From a checkpoint of a small mixture-of-experts model trained on Wikipedia: 9 layers.
Below are experts of layer 5 (counted from 0) of a mixture-of-experts language model. Rows are named gate (a neuron's input weights, with its number), up (a neuron's input weights, with its number) and show model dimensions 0-255. Each number is 128 + 24 x the weight over its row's rms, rounded and kept within 0 to 255. Numbers have three digits each.
Before each expert's rows: a language model's description of what the expert responds to; "comes after" lists some tokens at least twice as common just before its tokens as in all text. This comes from a sample of Wikipedia text that the model never trained on. Tokens count by the router's weight.

# expert 1
Description: Digit chunks inside large numbers in wiki tables, such as vote counts, money sums and areas, plus word pieces of place names, e.g. 588, 542, urt.
comes after: " ", ",", " |\n", "′", " February", "202"
gate0:111102136118158121139109110144091129131127068145157104160131124099087132155135141114120133146134114113122153137121121160155067112123086163126124152132134147113149143120144095164110159113141105160091156127118129135124144113124096125143119098153134132110142120129171128175159134123179126159093125131121185147117137123168120133118119154123083136124167158130140087117127113196145130129140108145147166161161124178124125140119120112125165091158167120147155128125156118122108061124098127104147140122141124105112133106099124118091125120098174147097151181095106154155135116145165130137148091154118112127147110094124097140111105148132158091141144114110111184137150139157094166082137118155152130047140096123091144120110102100180124128076115115113130109127105155134150117102127142
up0:146146086136115095145126070139105122104112148150121162129091113116142151112128120096153099139116148158134145159144109082090122131118111146164125150101113166114137112123178146133142125123129141176091148090097129134146110134099087120099111108116174172126128122179131175122153137127097123128098123141145136157082134114151124120151109121054107130138125139116122148116151142113101149124134184118123147133103149107104124138103138158137136166110154137126115128108123128137100112168158121176186129137120131136126120086172116106112146149086123091133133122137139110123121111095212105157122097050111142093138112060117155145135108093134148120124144129177126139133121111109148165093098124109148132105107131147148142097124155157146117147145101116155149127167145119123161114095165125
gate1:126129094149155155122079092145127108139156115118157126144138080104137125133140148143121164142155130098128119133129124128127152142116097108121116149121135149145109063114135147125172078147131105147171174144119161100106109110124103114098139128120148119140145114115156140133145096115126143173110170113103148121145125137147112139150091099106131132129151099130144147134087125123098119125112141114168098163103146143125132170145143123145133161149119115098065076127122100106110118156117161110099147166118109121106173161132097112085115098127116130151093138137105141075089122120107155094085168126117123132115167102142144096111140115173127086081129208161130100116110129133118117135088107148122150172147165155141124167141138092129148140149127111150100051130144082121135121137138098
up1:129123159104122128127165144093120095102128124142169121172104115107104159142122171158128090092161133107138175143134078140129159159106139138154119125164139169138094131109183135109125134155147119160143163148103130091113126102074115125098140094132134108115122132164110147118116129156160142110125151144112118125125101112110113140116116148101125106062137117109113153115113129134123112084136139149111117112134136081099114144079143111140147162178110097097113138133116120120164129183126099128112128171083164141178111127136111127111101105151153115141187087158124083132114101133171118134131144099084145141112124064115143109116115129137117094124163093094100115131142107117103118136121107145124116115123120099142107145121133171133082147139085139148099124130155138170165167075101154
gate2:099149103146136128134114145115124154173138117155151112117149167112133179111144147127162148144115110103165148126146103133109153105063132115136124108109136187137139143145109119126141075144134121131147129090156123130165114091195115146134148125158121129130144137135136115157136162117104115144125089140092141164143137107108152103150140121140113132093133096100116063157119117101110192138156106106128126126109093094156121120150134123139167119118131126166111092169091141140170143143099125096130132152137099169151089168127124100108145145145117150126092153142123116085151117177127118179115121155111116130103136141111182111092165118133143111140101108138122121156162134119116076155166118140121115099110126163161128162126136150144149100155132203149118087085119144096110145163154130
up2:134109128119129124116167123118142093138111124101141119101118138154185111121125187137116133162135143164119121143117139106161161134154151129071158130125109151119130113142120096071131147173129123133162120135125114090141146095120137139105111119175093096131146107110095080109101101132125137092140120143114095186122135106146118126180074129107121171093148111091079179088133127086143138150132159107078135132130177166120105122121122139121138087148159153160119140113127135129137139195166147104118152150110179174135126126187132148127128118121129130149149095140108134101098144134182140123110125103175124129114125100110129131089146131121128132147115125164139098153156147136096148124151098120087133140146134141114105096120139137109132165122154167131099153092098127084138140154096106
gate3:132175106110147137091099138120156127129103140130124114116114161147125110107131156169137142145109144169147092110112126071143145114076127136117116122089142104103106130149164147147100124138133157145152099127164114118118113140169152139144118190136129140183068137163117119117084107148132132129148099179118140126151151115164134146106151146112114129096146147098125145135115120115163157124149102081155158135114120118136149131122132118147116138131153150130136073134145161084128154180164149113109127143160138112112104162147138112139134079066134077134166147141061134120156113173121102126077097106145148127104098147141100113129099141146104126104115114135087117133182129168136129153082121107096098124136125142121122140089101132109150117172123134178146122172155123129089119148137115
up3:157141116135154141097174135129096115122166138159174140148118192154122158131097141093098095131111133145115116105119129170163103168166136119131111107108113127134119154135135111128125093132147118130084120122103123134138126125098130107108133114106100094140175134135127131150115126121087134074181092156136150104136104080167122119174118121126139140098113110133140169110085126111098113113132174143085141129117163127142127132154164147094144095130190126085131158109161111115117127161129140106160153116150180159130139113153135125143176141137166152145147071134152162150104148109172160140136119128124155101134161138088157191119136108080116117119142155098136144123139121140127150090140137093141089119117139126140138098121116154119115149127105161117155157077155097136158086102114134
gate4:099158139141151121118122098124106140156124124109105141110112141126121123102119128150147120114101112162091149177147118160104142148132110131131148143136146126104168140115176115116143167099108118151170114138124108169158115115110121123139111106158137140136120105160136148124177133110167141162058164108119132135118156046160159119093123114111112138119127199149122071086138113152117133108143184149121146181118101133110136111132102144135171174160138136156114141132098086143095100084121117159164125100146123144135135121138141124103135115125149147128146102097151133114081099108158148128112110121120126124136089141153114111105127121129113150166162107145113163101177106107107137111162121177148144150104126123154117091138157155151153151130122154132172095062120154092107118108105139
up4:149130132112094115130140171116092106078134123131116166159206122119113150133144130178126183157148140122159103105155122131106128139143129113124106148139104107139077088110114130147120093153152133114124092123148143116161117163142128104144114104156149110117109150106097113136083127124124099078143150132156151087117102187105126184133099146128141132072076134105166147127116108111156128109108110089130143086112114122154192118156123129120121111148067125117164139093156132155156148099120140096136166169166097118134134130138155107143153133134131116123136144066133133144143162137113138135105124134146163185126145166157114155126129161107139148134121107124150112109107123157116072160126142085141103132140130112166130090143143132122140135140154108142107150096126135121119184110135139
gate5:105117145128155144160120135092152135130185133136152094131136122130133093135136159151110122123134089176100132117170154137130134120108103129105142110121167113070113137140127150093099127175119122119167174155166108111081127134127145150126167153134136141168101107155100101094135151099144143128106177110132176112147188094137175145125116113130145153143155127090152100140141168150112120127134129130122141150114121147115154132162165148106137136121136127083133130145129088156161115118135106162101136141154124126119112173103153129073130117167140188159112134130116110139153103132140102111138152155133187162092096155168146103087168152173090172134133134157172123094119102120124104171129122119129120139140113151154118166108144091149126132147125149115122139125097149087097145163135136
up5:149137100136118144120174112151108118139089116138146116131126166091105126134136131117126163142151105140135108121139187086157116170107062127156147123121126164141141109128181080136140147124112157141124180097122109096146129128109167123170133117138085176106135126133093126171124112149098110072146118109128126120108123106135124129127155148126132137160094186166181174112153122115124078133122138118099109135092131113128165132092146118117123130174160135122154092135109155134184121129063074126117111136147154177128157107100166167103130145153087135150157134129101121119134121171119134149172098139089124115150160116153130156120103143127124122125146139123088113114171113131086155111121112111188127164134104131127127110116157125137130125147124176136136152113110105131127118093134116
gate6:140160166105112132110144126151142139136157096130124113135149148127142137131102130164129117119144150139141144122126154120121153157123148136130132127150164133090140089105111153165148121175153107158150208170122146156174111120138061170154104157143137102161099168130126100123128160131140089132133116133112137054141146116113131113125107122189169132112121120115121116128133118128140146126159136147113111151118151143129158180105141117137140118100123094131109080100112133123117101138116124130072157138155111163141127092167160167106147088171167122127132147143141168087117115169161101154115116137134138128093129154090132102158170169102108130109120151102128137114137125099130109150123087138123071112150141129153130168131122109175182139105129149090123137103131089138155145098136175
up6:117068148156120129131162169149086149126128152139176158150096100133113123161132106108142138107120145148080118107110158151123126117185122132073089102168122079130110144116112107128094147108118100102158106144139153145139086146120132111116130104116081131096115110111137109170133087104148151137117140103112167064135108117122113154135105113114164154062137122140178116168103123155110128127119123135097101146123128139123137141143138156071144162152123124172135146106118097110120114115110124157140160096168119131117160162062129134125180178128147143097088134154131155131142131111107170131171168196139125106168114132122083141125131120117144135109153138117131191130129119096092095083138138117139107119131144124115137135107142118135127107131143135114108126153116130146145145110129136
gate7:130159109157165117061146093150121141147158125134096087104112113131112107131100136095136126139148140145104130160173141178078125134153067155135156093153135106102107155100132101140128136101124108113106114118128111178160125151095131125137159114094126146099139128095113105138120116112150116066130129133107117163111152110152161075141121112075100163152141130157113110093136150105122114092110161145126135163103127107088127109121116134176114142151140145116121118142144171180102139160109122125161111115163119147117095062185110127143115114124110098105097101153171152137117164144134148155182113131118133082155172138131123139134136136120119100145115110157091167101130129148097174122154116148139149141132102166158131120147150139138097153112098128139111171116135112126150134118145134
up7:125165116121086139128133154109146133127118151141122171148133078091126117120123146148134124134111137084129134149089121147092127087140151163117103163156140142140112144158165186127144121113122126130133107120151143180117159170088123118128109132148163155141137134130146127146132141098132098155128139099162139162106087173172109113071113133169157129093108203158110168115129075138156129164135148106122127108124127112147130121113074117101116160159130115096101182103124102088101104099124180165151127119164139129146083165110124143172148105155135140095147154084067132119139110166109150107146134129135141122126134145148098122172114155104101116111149123110162151149136105126110147103104116096109144112141119115067147132167118106147164121113144133106139135151153135131137118131113129

# expert 23
Description: Word right after a or an, typically quantifiers and adjectives: another, single, first, last, able, something, every.
comes after: " a", " an", " was", " is", " A", " one"
gate2:143120141125127135158106133079149138127154107095100147120121129128097107116146108133121139121157146143137079153137158111142089125136151082104132115131138101118071131107124099123120162105068172136082169139111102108111134155118089144088143154102154141121124144114146115140167176127093107138134105123148099133143091149139109123110132091181138119141126117144097153140093094141133134138115148149146147106136192113099146178110122088121157141133136117117122175171110123106105137104111177138122185119145154151125143122097133154127165110103123111159121173138128153117170065121087138107148156146147126087140091143115151125157105130135144138106161104088181159140115101150157154163134135113171136147154136126142153126104158103137092157120088128131121121148123149112068099119144137
up2:162124128144174148131134120087144143125153129107111114151127141145143107132090159118113156145151116126111090144125128123134119175110150103121130085158120131130109123108112140106093141098121152162107171177128101098126126137139166118109129161121133147126120151112153131130158199164119116137115124115153088101157120183135094107091163106168145184096124111130142149124116132139153159113139158141115160090121159115124138148116134098133110131114147119139131142099135156065127176089122125105131186124122131157150142147164097128157132145084082099124135166118129158134142114110113125104091175138163106077154149161127158168121091108110142111087141128091136138162098133158139171126097115152128095163156106106129108155080165132125094144133133139121090138159183113154098135120131133
gate3:152133157118113150148135115139102112131125127145115117146129152131122092116120147150137099093126119114134158127129140131132161104137133142124123139122124113063091123130120146170158111126150140209101160140099121157107133122140152146151172131147109125127162114119098131126146152119119112156109095169128151151115120149178184164114132174106132123147120157135130137171099148119148127156163103121120091165132176129152116139143092126111127104168145127147116092128086115145094101144144123148110133128156163135119124130128154108105195117124184123158120151170154132139060109097112104153181114129082128139134094130153129124171121149140120113127135133090110162097158119170156141143130145112138144083164182203097125136116087109149100100120093132139134090154128133133165106134153115
up3:123135119114148085096135139145188121124130113117176149121124135158173166143144099165136149162114112147080124117103099167124112177139105115074144155140164131144108083146108096117128121106114094093140117145121175121171134089114119097125140157153129130130109157171130136110103147102190144100164106130094150130128132104090105141139124093090139123119128125084110133120142099153085143122140166136171156128085097131119132104134106176159110181114149122108123117126161095126133160106153102130153139159091144120196120153126103137164109160177134124098132159108144112122132125163112122152139103122135140140111128124086121099115173107142102172154116152105173103126151142161162122139122116153132146137114111100122118133154165156116141175155132120107125115134145120088122145108102118
gate4:118120077136107107139137110151137136111156136125111135110149092132108106119139145119140143126135166117104131122096142189125121124126175140144150117144134092130131163063151145083085088121125124115143127108152098123101132113134167144111148144123146153108156110084129144111083099112096089170117157090161150150121094135108091174134105141081102153122082130120098134097135121128128153083136080185119105092110106150131132130114194156095076115157128127110110126092133110131130093148112095139141125109111107130109169181163135164143127146122185135063125145105127109104122118134104137109096132153144113092108145121141182116092108129174147124133109108121142114093119124106110110132145137143124116147163129124152129149107145112136173090163118145137085146094114141110123156117139114
up4:152137134128145115137136152135162130110067131146111088151137171137120171131128069110111119099121146094184100140155124105106135082111088148145096124114168138139126123173149100133097187145131147132104146149097136125178128166095111124120124106160129084134088090152137133154112125127115165160143100153181082128118140148151146157128097105127130093103132147135166103155137140154076127123108126131144123126165090129123147112168115136111156143141127123142140121122102134093109109151157165127133125141127124115148105071161105083153169102103165131146137097090135149112108118104159129146138111119149138117167148145096123148154095133104118127139154152146145112120169112167157135120077153093120144111130134156092124114109115110130114102149100113178183120132080140135092106119106135
gate5:166116127150154144136156100100174133137141123141113147161123111083133103129143095118132115150154121092068134146153111184165098134129095124155110139174122114127117119133169123107069195138121134107149103158130140115097142194122117145115140100144115133149112148106173114147150175124140151129150100125121128104140129147123161113117130105113138115151127092153122158113135148117131083108145151095120131094145106065116111155139069104157151110130153102076111125198122099089146118126107125121085125139150097119181145100130120142133123137164088104160136154141120130137117111150137129085147143127123105111089120169104089127132146164111144107172151119154160160146129114112106125104162123110158120161146115111124163115134129140159095099114129096142146124126093109152162087126141121
up5:085125120114108107115129144131138089129116102125178119164141125150149182146145067161112127124085140159172122092127121136140152135127130128117112134149124081121153114141071123117095055101149131157127143125131150137139180133105134113090108175120095119122123142118098137149121116114127143126084136161122139169110074087111105134143128109114136099104124110123115140148091126118161121157110091126142096101148114150122102140126118156135123088147113123162130129116099148137131152139099119125139152096094136128205131134104124123134150099123132101146140089169124176132123159129132119172173102161148133151138134097106168148101169101151116121108126141085108088147111144112137131147083128118142102125115142122086129100133143142121170169100079120144047124164132105101148137117125150
gate6:195112182109088134127144112117139146145131151127135146122144134132154109107167100127111089119139130122107198143133140155160177125141150170087110166105115114140096127089151102083121092105109091120100106128137139143130129170145128157090130138130144111180123157109114127128140141098149162137102115137124147131124149083152109108109127119120115149169116115139072167117172134130122143116149118115118134088097101138140136157162107138152163128113148141157117086125117102124128181132110098146104148130150165129139102106106157090153143127193159132142126142093165143152103108147095135142122110143119095163111144094153149132111134171149164128147142119084152128092171112125145113155174157089115098099145109127128150127146119135141118139106157155127138079174168109105110096137145135
up6:114097143137125127110145123108104143132149160117154130129126136103146121128126109088141081163135139135134159131114150138109111128166187134113112125141121113171123108083124132119134101110142092099117115149147142125131160135158150141122092132111170121159170155101123109160154114125139182131090121128126153176129141094100147094118148138142110116143099159148063145117174135123141151093132146117108118095148102138144115088123153105122106107075089111153144126116182131124125184131077077121123159132132118131141127144113142114157112162135128104117186157123174140126131124145132140148110106157127112156104191101153170120089138135106119109139109124103067127103138131125169154146144130136103102144176077090125138119126104139100112158088137210092101130131129116116100140108127125
gate7:084123090162119165110124135142110043131153118133082108138103136105146151146142122103148126132109133113162118128118125135105117190126125151121146141162159121109164116122130154170138147131210158132123125155101102128135109148108148132153121141101108117116125109192142099118110120163128128140114078129112084123109141172120119118147158122156173145133109091119093124125121125085152178148101150131099118114146081131122108080107145131131168122149157105122116137065103158104159094138163127131101117130116117116130117117147154115134118167097118123123121155138151104178129162113157143158135103046115123118137172135112128151135112122120111101139129142119116120145155142124162141115097119148110137160109140138153129156127119069156117143101190175146107125139138157115141158123127151
up7:185162116094134121098136149145130178103123139098121130134150127156101105114135107150125158102153175109153133125112138109110184096163138120146135173102142117127139160125108148077091095111079135120143124123088112118161178131108142124114140132131154174104173129089166165141147136106109087113070109139149171102130132147123114144102135116091126120117158112112190137161110133126117093154108139138153173111122143139141130142153115124100086110123101117131138115129118133124076094157117154085108122105129120163124155103090155134163122120164132129131110080173096169087139125167108111142144140153131137091131092125134129138119123097157121141107104101119152164100098119109098160127115136168142094148112155142090132129130176143132126155109071083097128145124138124136107130119117111
gate8:100096142126119166084132123134114076184134161156135134156147105147159114111103136150132087146147153141106156134137159172105118110129131114122129114139154122127115102106129160117136140135112101150154157159142117156113109128167069160115140157097115141154149110097156130138172123130090085129148144123100187156138148125102126097116117166148174117122133149137121161135102142113169170110124088079170109164147165098171155156164111073115115091127161140073108097133150122133107096110094134128159135121107138148131118113137136138114097133146151141089095129140109117127119175118122118079123128160100144175129134112098147086159106127111170100147132172138115125160150131147135105146137105107098106097121153119139157167129124114151146105139150147080108101134145131103172128141129149
up8:146100150151132105142133153149131106128139094149113108090119120172105153162101125124144152135149152101152114098146170138142152093146137119119145096106110139118141108137143126164124135190157157153161128137084073184114148100156137142117119106139117128120130128119108177150137135135129121135133148137180158104128156129141125164164109142108100171150145180135104114089110094136139133112131118116076116092149125107113123124086145101150146127141089144155143109099125144142133129101135128065161121143093127104132169148142103102129116124033132117128155115154120133106106106137079142095126124108139106110126128107185139082132106146153079113158120080161093109146194124136148149148114137099100137136140147134112114126091110133184118129122127132141095130086108156109146109119149117
gate9:110131129129153151138129128128144112135134142150132136133171116123134154111136154136115124111177110137136079169123086118164083128156113143107155137135114107104164109146153122167124125163138112121138124116127105151122138133147095150155130118146098133091167142117131137117102147124161143124130128075113094162141136137117159143117079102116117134153138135120132117132107136133115166155114072177121109129125141140124097152163138130125095133150126143159123125197122131166134123157165142115119121149140123098140096083123126117087088123139153149097112123211057092119080128141151147122129179132123152087092118155118132131150199136146082157137099107121060103177097144128137139122138143150135117138148144174137101112140105133135101082116090177117151135099140142129108112144127075
up9:147139115134130092115124121094165120085141143119136139099119116166084113105108143156150136150099153142145106132136113103147115140137115103141170131133132164142145135127090121129130131118160136139149141163105147154071126145135138082126103129139132140160110133133088149137153128115159130124109087111149072044119161146083120137100103138146112127095198125103095146101167134127167115087095132106133134125118195115125137139109183159148101127147162129120138122100142128148124116160142145103101101123133113114171104170089146141157081143149090135173119122143110075140142136104129129091120128070130116076174119130115112145137129116130142142156139108153069154079108127107123163125143132166096130146129098101138138133122105114105151132115124123095137127115128118176099093154105126

# expert 29
Description: Word following in or In: months (In November), fixed phrases (in order, in use, in support), and final year digits.
comes after: " in", " In", "In", " on", " to", " of"
gate0:109125138114125157112113136193159139157126110152125120137146154127082150087138133117142127158132169128118121119081160123117173147130128133126136151156128114146088137120152105139098104130106155186121177151110155102143131104156134118187140154150106148148143139138125164128099142114119084151122114105149139146097105164138147135147118130145135142129135148101116052114139122146140109158121171141175148127125070177120113133146141132089100117132118153124169100143159133108134119148141099157083129146138144170108119133131100090143099133133127110104081160133117103173152141116136081113122122098162136105127136129100139114108107097128102116155108145141127087163138093092125117114121105168150178172106200144126152088132102135135134150113168117140133121118136147055109150116102138
up0:110122121134137156161116121096108111097124147111150128122104110105159122171118109140099153108145138145157116101138094181115171098140142103160137124083119119134175132129112133118142131100141137107078078127119091137113108161111152134087120099094155128128126073094140146150112134140132143083105177141141118094143145106041095128132144124151136147126136095139133164107140130134116126135123101120122123123100167098119140135093105136173123124122133123165094131140095148164146108149100136106140103094101103090123118144105136165086162139115129134101142087101144107105129179108087130127101146164120100179122145139171092142145133148093131152126122094152103132112141143144129140112142143066154078075128076132125114142141132140096133126144098131102136113119115166181139150107163106
gate1:155163087098109120134108147097164113139121093162117144122115086125146102123166136112149130141170103116120097129122125184133134107156115127092124114098105103124165090143114115094085129124158146077122094118133093137096176154153103131119156139144153129089167136087092114150096135132148099146141207134130143153128169113124129148144154126110139173177114158128117110105110148154107138136103122137134112128122101170136148136098105148137116109147110143147096157132172087126134126144120146113107111151128122181174134125091095140140109117091122111131142106130124154105139124108127122162137105160162142147107161144108132114100154096104061127135131099128092104130125140129112095114102121141181136128134099098107107121164137120149124109144108152153159077111120077111149192147116100
up1:069108136135158125125136139131124102114107176135130124133084153087123112114131114124110112128113174146149137129117146098104117116141139123114155158146117169149091157114083164129169128139110150099148154163096146131110105060113110139122096122129123135158153140140129124135131116104091102151079119141150075134114149172128086101093130127157101128092133129151142160130153125097125122145171132116130131147134148152103129101107146108097127155067139121145162119080120110134156090100184157104152124101150137090113167077127152106181107101120144109111103148129143136152144145106159144109089168078151147130114154136131122132128101178138157108139103181138112137131120111121132099132152134170130109165100164114135145099092115141119117147072140129114112152110149157128121080083123126
gate2:135144087124168160166141121160136143132130110094106110127147147136151134143123136110135132137136197134193130128099163142127150126118128156099160093136120103096149122149088079128119144133117172136087092094136128111158093127150154150187161136146099136140116160109141148092159091150147145098092146151115135127100109146116098129181179130131117177138142113149134077108119090130090157121124145130110139153104104162116110115112107154166128110195125140129128096131098116152141148152119108123117158122129137125173139148106126201081127129134120112133168110136143117127136119106041182138136118124134100137150072125167131138115168106145135132095120100147105138135101121103114135107145130109143095146129147137135146134124098150138156139096147139104119146106117146123106130164105152
up2:115146148124166108138129126160155103084102159165143150113141125122174075123156106154125161126158108109116129127147107158119099124173109135100133105120095129135121157118145113120137103111148137120156117121116114100123127097131134111119126144107150100100109093142149118139107128120124091084163117150193147118115162125082160104133147159147178123109142143107117151117091098133137163124121131129141114122128124102133094072081086121149149138091173109134116169086113116111125115141117158089133125127132177128074083112120102127146104127111131097116087147125094125140122127156148112119109148073092134159121086156152085102137146164138126144133095106178173127129198128105110136136120118084099141139152130096111114081139138162099179144119075114158109136129107109133134142120150129
gate3:156112134143153112097126078145127096163134145128129121119112110154102110148124113108116089107156145127134114153136110140142107109111110104123072157114145150120147164127130150162152061150144118124090168123115120128134138112137109138128176116112112101116120128157138139155096156091096115133101079103121139155118182103123131125114120151211121148115093110105097167142141116118136183109130102146129141133095140071139127140201112107097114148101171123108123156151131124155117100187127131129120128181116135113117113156150138139098167126123114175159115141100103098152108093091165099134115180119113111148154080112089169137133116157113142121145143130128126143135140119126112106150118122103156128110137142136119121159180141121186119111129109136129150142101131104130055127127148115
up3:136091153133166117138091109151118133133165134092132130098103142163071131148132124111118133098123105142159123170096116149119124124128131118142106166055141157161139139123116137116125078140139095097106148111097119127138125123124142147125189102088083129086144138118136145133110162106099139156113128127127150143135159131138094147138089094158094110144120095135101113137164135123122122147096104125139136101083196136129120127198129139107150167104150125114139147158118135163138082163119146113125116189138122169101160161140138087101109148091125139192118138098114116155108095091166100170144141114115096148151139091121125157116087135137147108137131146138155129142120138109096092134148148133146123129097114142113118149154126116147061107101131116120144151119164126140078122101150128
gate4:162167070148119112145112120160126134077161113129144167131143121106155157135091099127101096099128127159125108095109086121137133141111092141124090177108130184126142112137110125149150103111124158143093085122176130115112101086094162108141133174102153112166103110111146139132109149116123084104111108147141156136092099101144135128163152126148123094137121113129160131103113135094144091078131156137145127148102101153168170099113081114152147153092149124120118072083163128134137166149088120143125138140127104105122118155100136134111104099135150133136117128094086125098126144105158100148114109121093126146141114117125101112156092095132123125146136157128143089117160128170154126168087136105121157134152117105165163102121143118088150182178136128137110122117107110106099116134135153
up4:122185114138077094144107135149133133102116145102143163123157141089142138150138152134075137108109143131132107099096081145132136118134136131177103173054122147110156095167124127148115180118140148104105065107118100088136159121107125141145132173124094121153102117129114152149129134121112138147126084125115157133134100135134128120194116135113108122112141089127128106138066102138097106101126144160112146092103120131176130116123090101129134123103126143125133119148132110122151093140125182143120101125148131145139111131090158121120132104181107142120101126099118152092105124150136145155142120178113147095143073138146082143162137125142156128151092139125162152095117143149165132163101140139085134132129153152177142098134114134114113145144098113134108135088087121160094111089120143
gate5:125134110101133127111130112118129137177139171168118148140154133124116124139148151146127140144178114183124164178110108123173117149127140127137113134128132118136149132127189147096108164140132119103154128141148093113081090164148101137141138159135113126138135102157162102114138160105167131110083111096083130157145132108070168082161122097102125119165129093146166119131130121097099186096169089177130130116144091162145117111102147121091130141161180144108093117086184147128161122146123152141122131174153106165106093130122141142137115146135118114141129102113076141137128152119152075106113099126124120147101109101112150141130118166148092122142122141117122151108125132135134144085153119135144155163127127111143178163130144126114134107107108178178156137140114118126110112159139126
up5:125123118120105148130155107100089121146133154119117126122140178125170131129172163167139112156125098166068127154132117178130127177130138106117131130116126128147156110168125096146089180140168074128136115153130138128105080156159109117128095156103083132094142118143139097143132148107140150161107123104083144141158134130161132138134150081093164081159118142151134097159162132137135156100185132143125114101124115134116133093133140182109137109152116166102146123121151118124131139134079083110146137170135082147182128135118133116133089155133095133107113081109123119144127125127108086132102097139142164140168156139083121150114153132141093125167115154100124127140166128104154186100144136125100115114111127111138170141098118120113108112121155154128129095151140160112156152102141125
gate6:107078149118139106181125123132132148135141157138152176104123090182160143173114159126142151109124144133097135106109120112121137180136156100142120153122117079111159179103155125142121151121133167150119127118088112127157132094135151114103105137103124137137120123101135113148120119095119116118129113119134134102091121125150143213147154112151138116121127138113136139120142120142123104157118145140104127131128137105150143185110123164156132109149109187087115119137160101145100099069146137142112146081180109083127136141108106117151140135151132113146148186131108177157109112108101083122116173132114141106128125187115131158123117126090141132091097095121123107159109130148106113145188135130117146171132103134124128111073124144103115113102111119170113175176138154129112129124093144
up6:152138179080176095131131089153125122153144158106155116152142152097173120106142093121074129163137149147136159125154121098104145128160114140093109095153109135123109140162128123110091104125117133132110132085147109120118137101129105136165107122136114059161104117098149133085151129142112142132150128143123116111128106166137133113191089127148130095122186091108158141149099123155174152154115086150160132098126165141135128132141119122112121157123128159163125102137092130107133152129134111127129137137133132136156098160117175140159109160152084123126123128136067127127153134102067124139165130140196168135106148178147167144138137141116122119090108129133116117130145141161164137127112124113086157163161118142143117149126144132140104128114141152155134131173085082147142135176113131
gate7:182117108130139097144087102097117084125107104140086094160121131116148128134142114092140127079120128084114114135130130117140129137174154142102122085080070112143141106124120164143159173141169096102165152100102146126153121135085168067072155044126151125103145136135143056124143129140142134116167098128113121101113151151143120111141118100109124102105156139119100141142133146118111131110136142119123121108137157145116136132122134117134125123103134120072122152133121134167129085158130150073110112091118161091106096136132152143152095111094161107086174125117110133138130139158124129108103150132135128126141165160114125121113154097140150095125110111105121119118107112122108156151146138098134080130191128105120151124113139171108153115121101157124171126157138120163158115114134130
up7:152100098140096115137151114108118071101113159126104110127134102102147151141146115182146118116178161114142121116145145120186165159146155148153114101110097106146177100096140127157098123123162124137105135076118167106133139126117140084102113140132115127125147092150154105133122098134119155121135152127145096124110130151095113114141175103106172079131146115110086125138134123152117161086147101139125110108138131105126126131128127131076099143131101142108129132160094141133103101177115106108125129116148088119151084132097095118108122150120118143092169116128139058096127207153122097132127130132094126129151123129122130123076159097122098107162097164146140142149126125140128166109138079118163100125180118101085122111141127164116141157140118091124129107159121139152163167117141112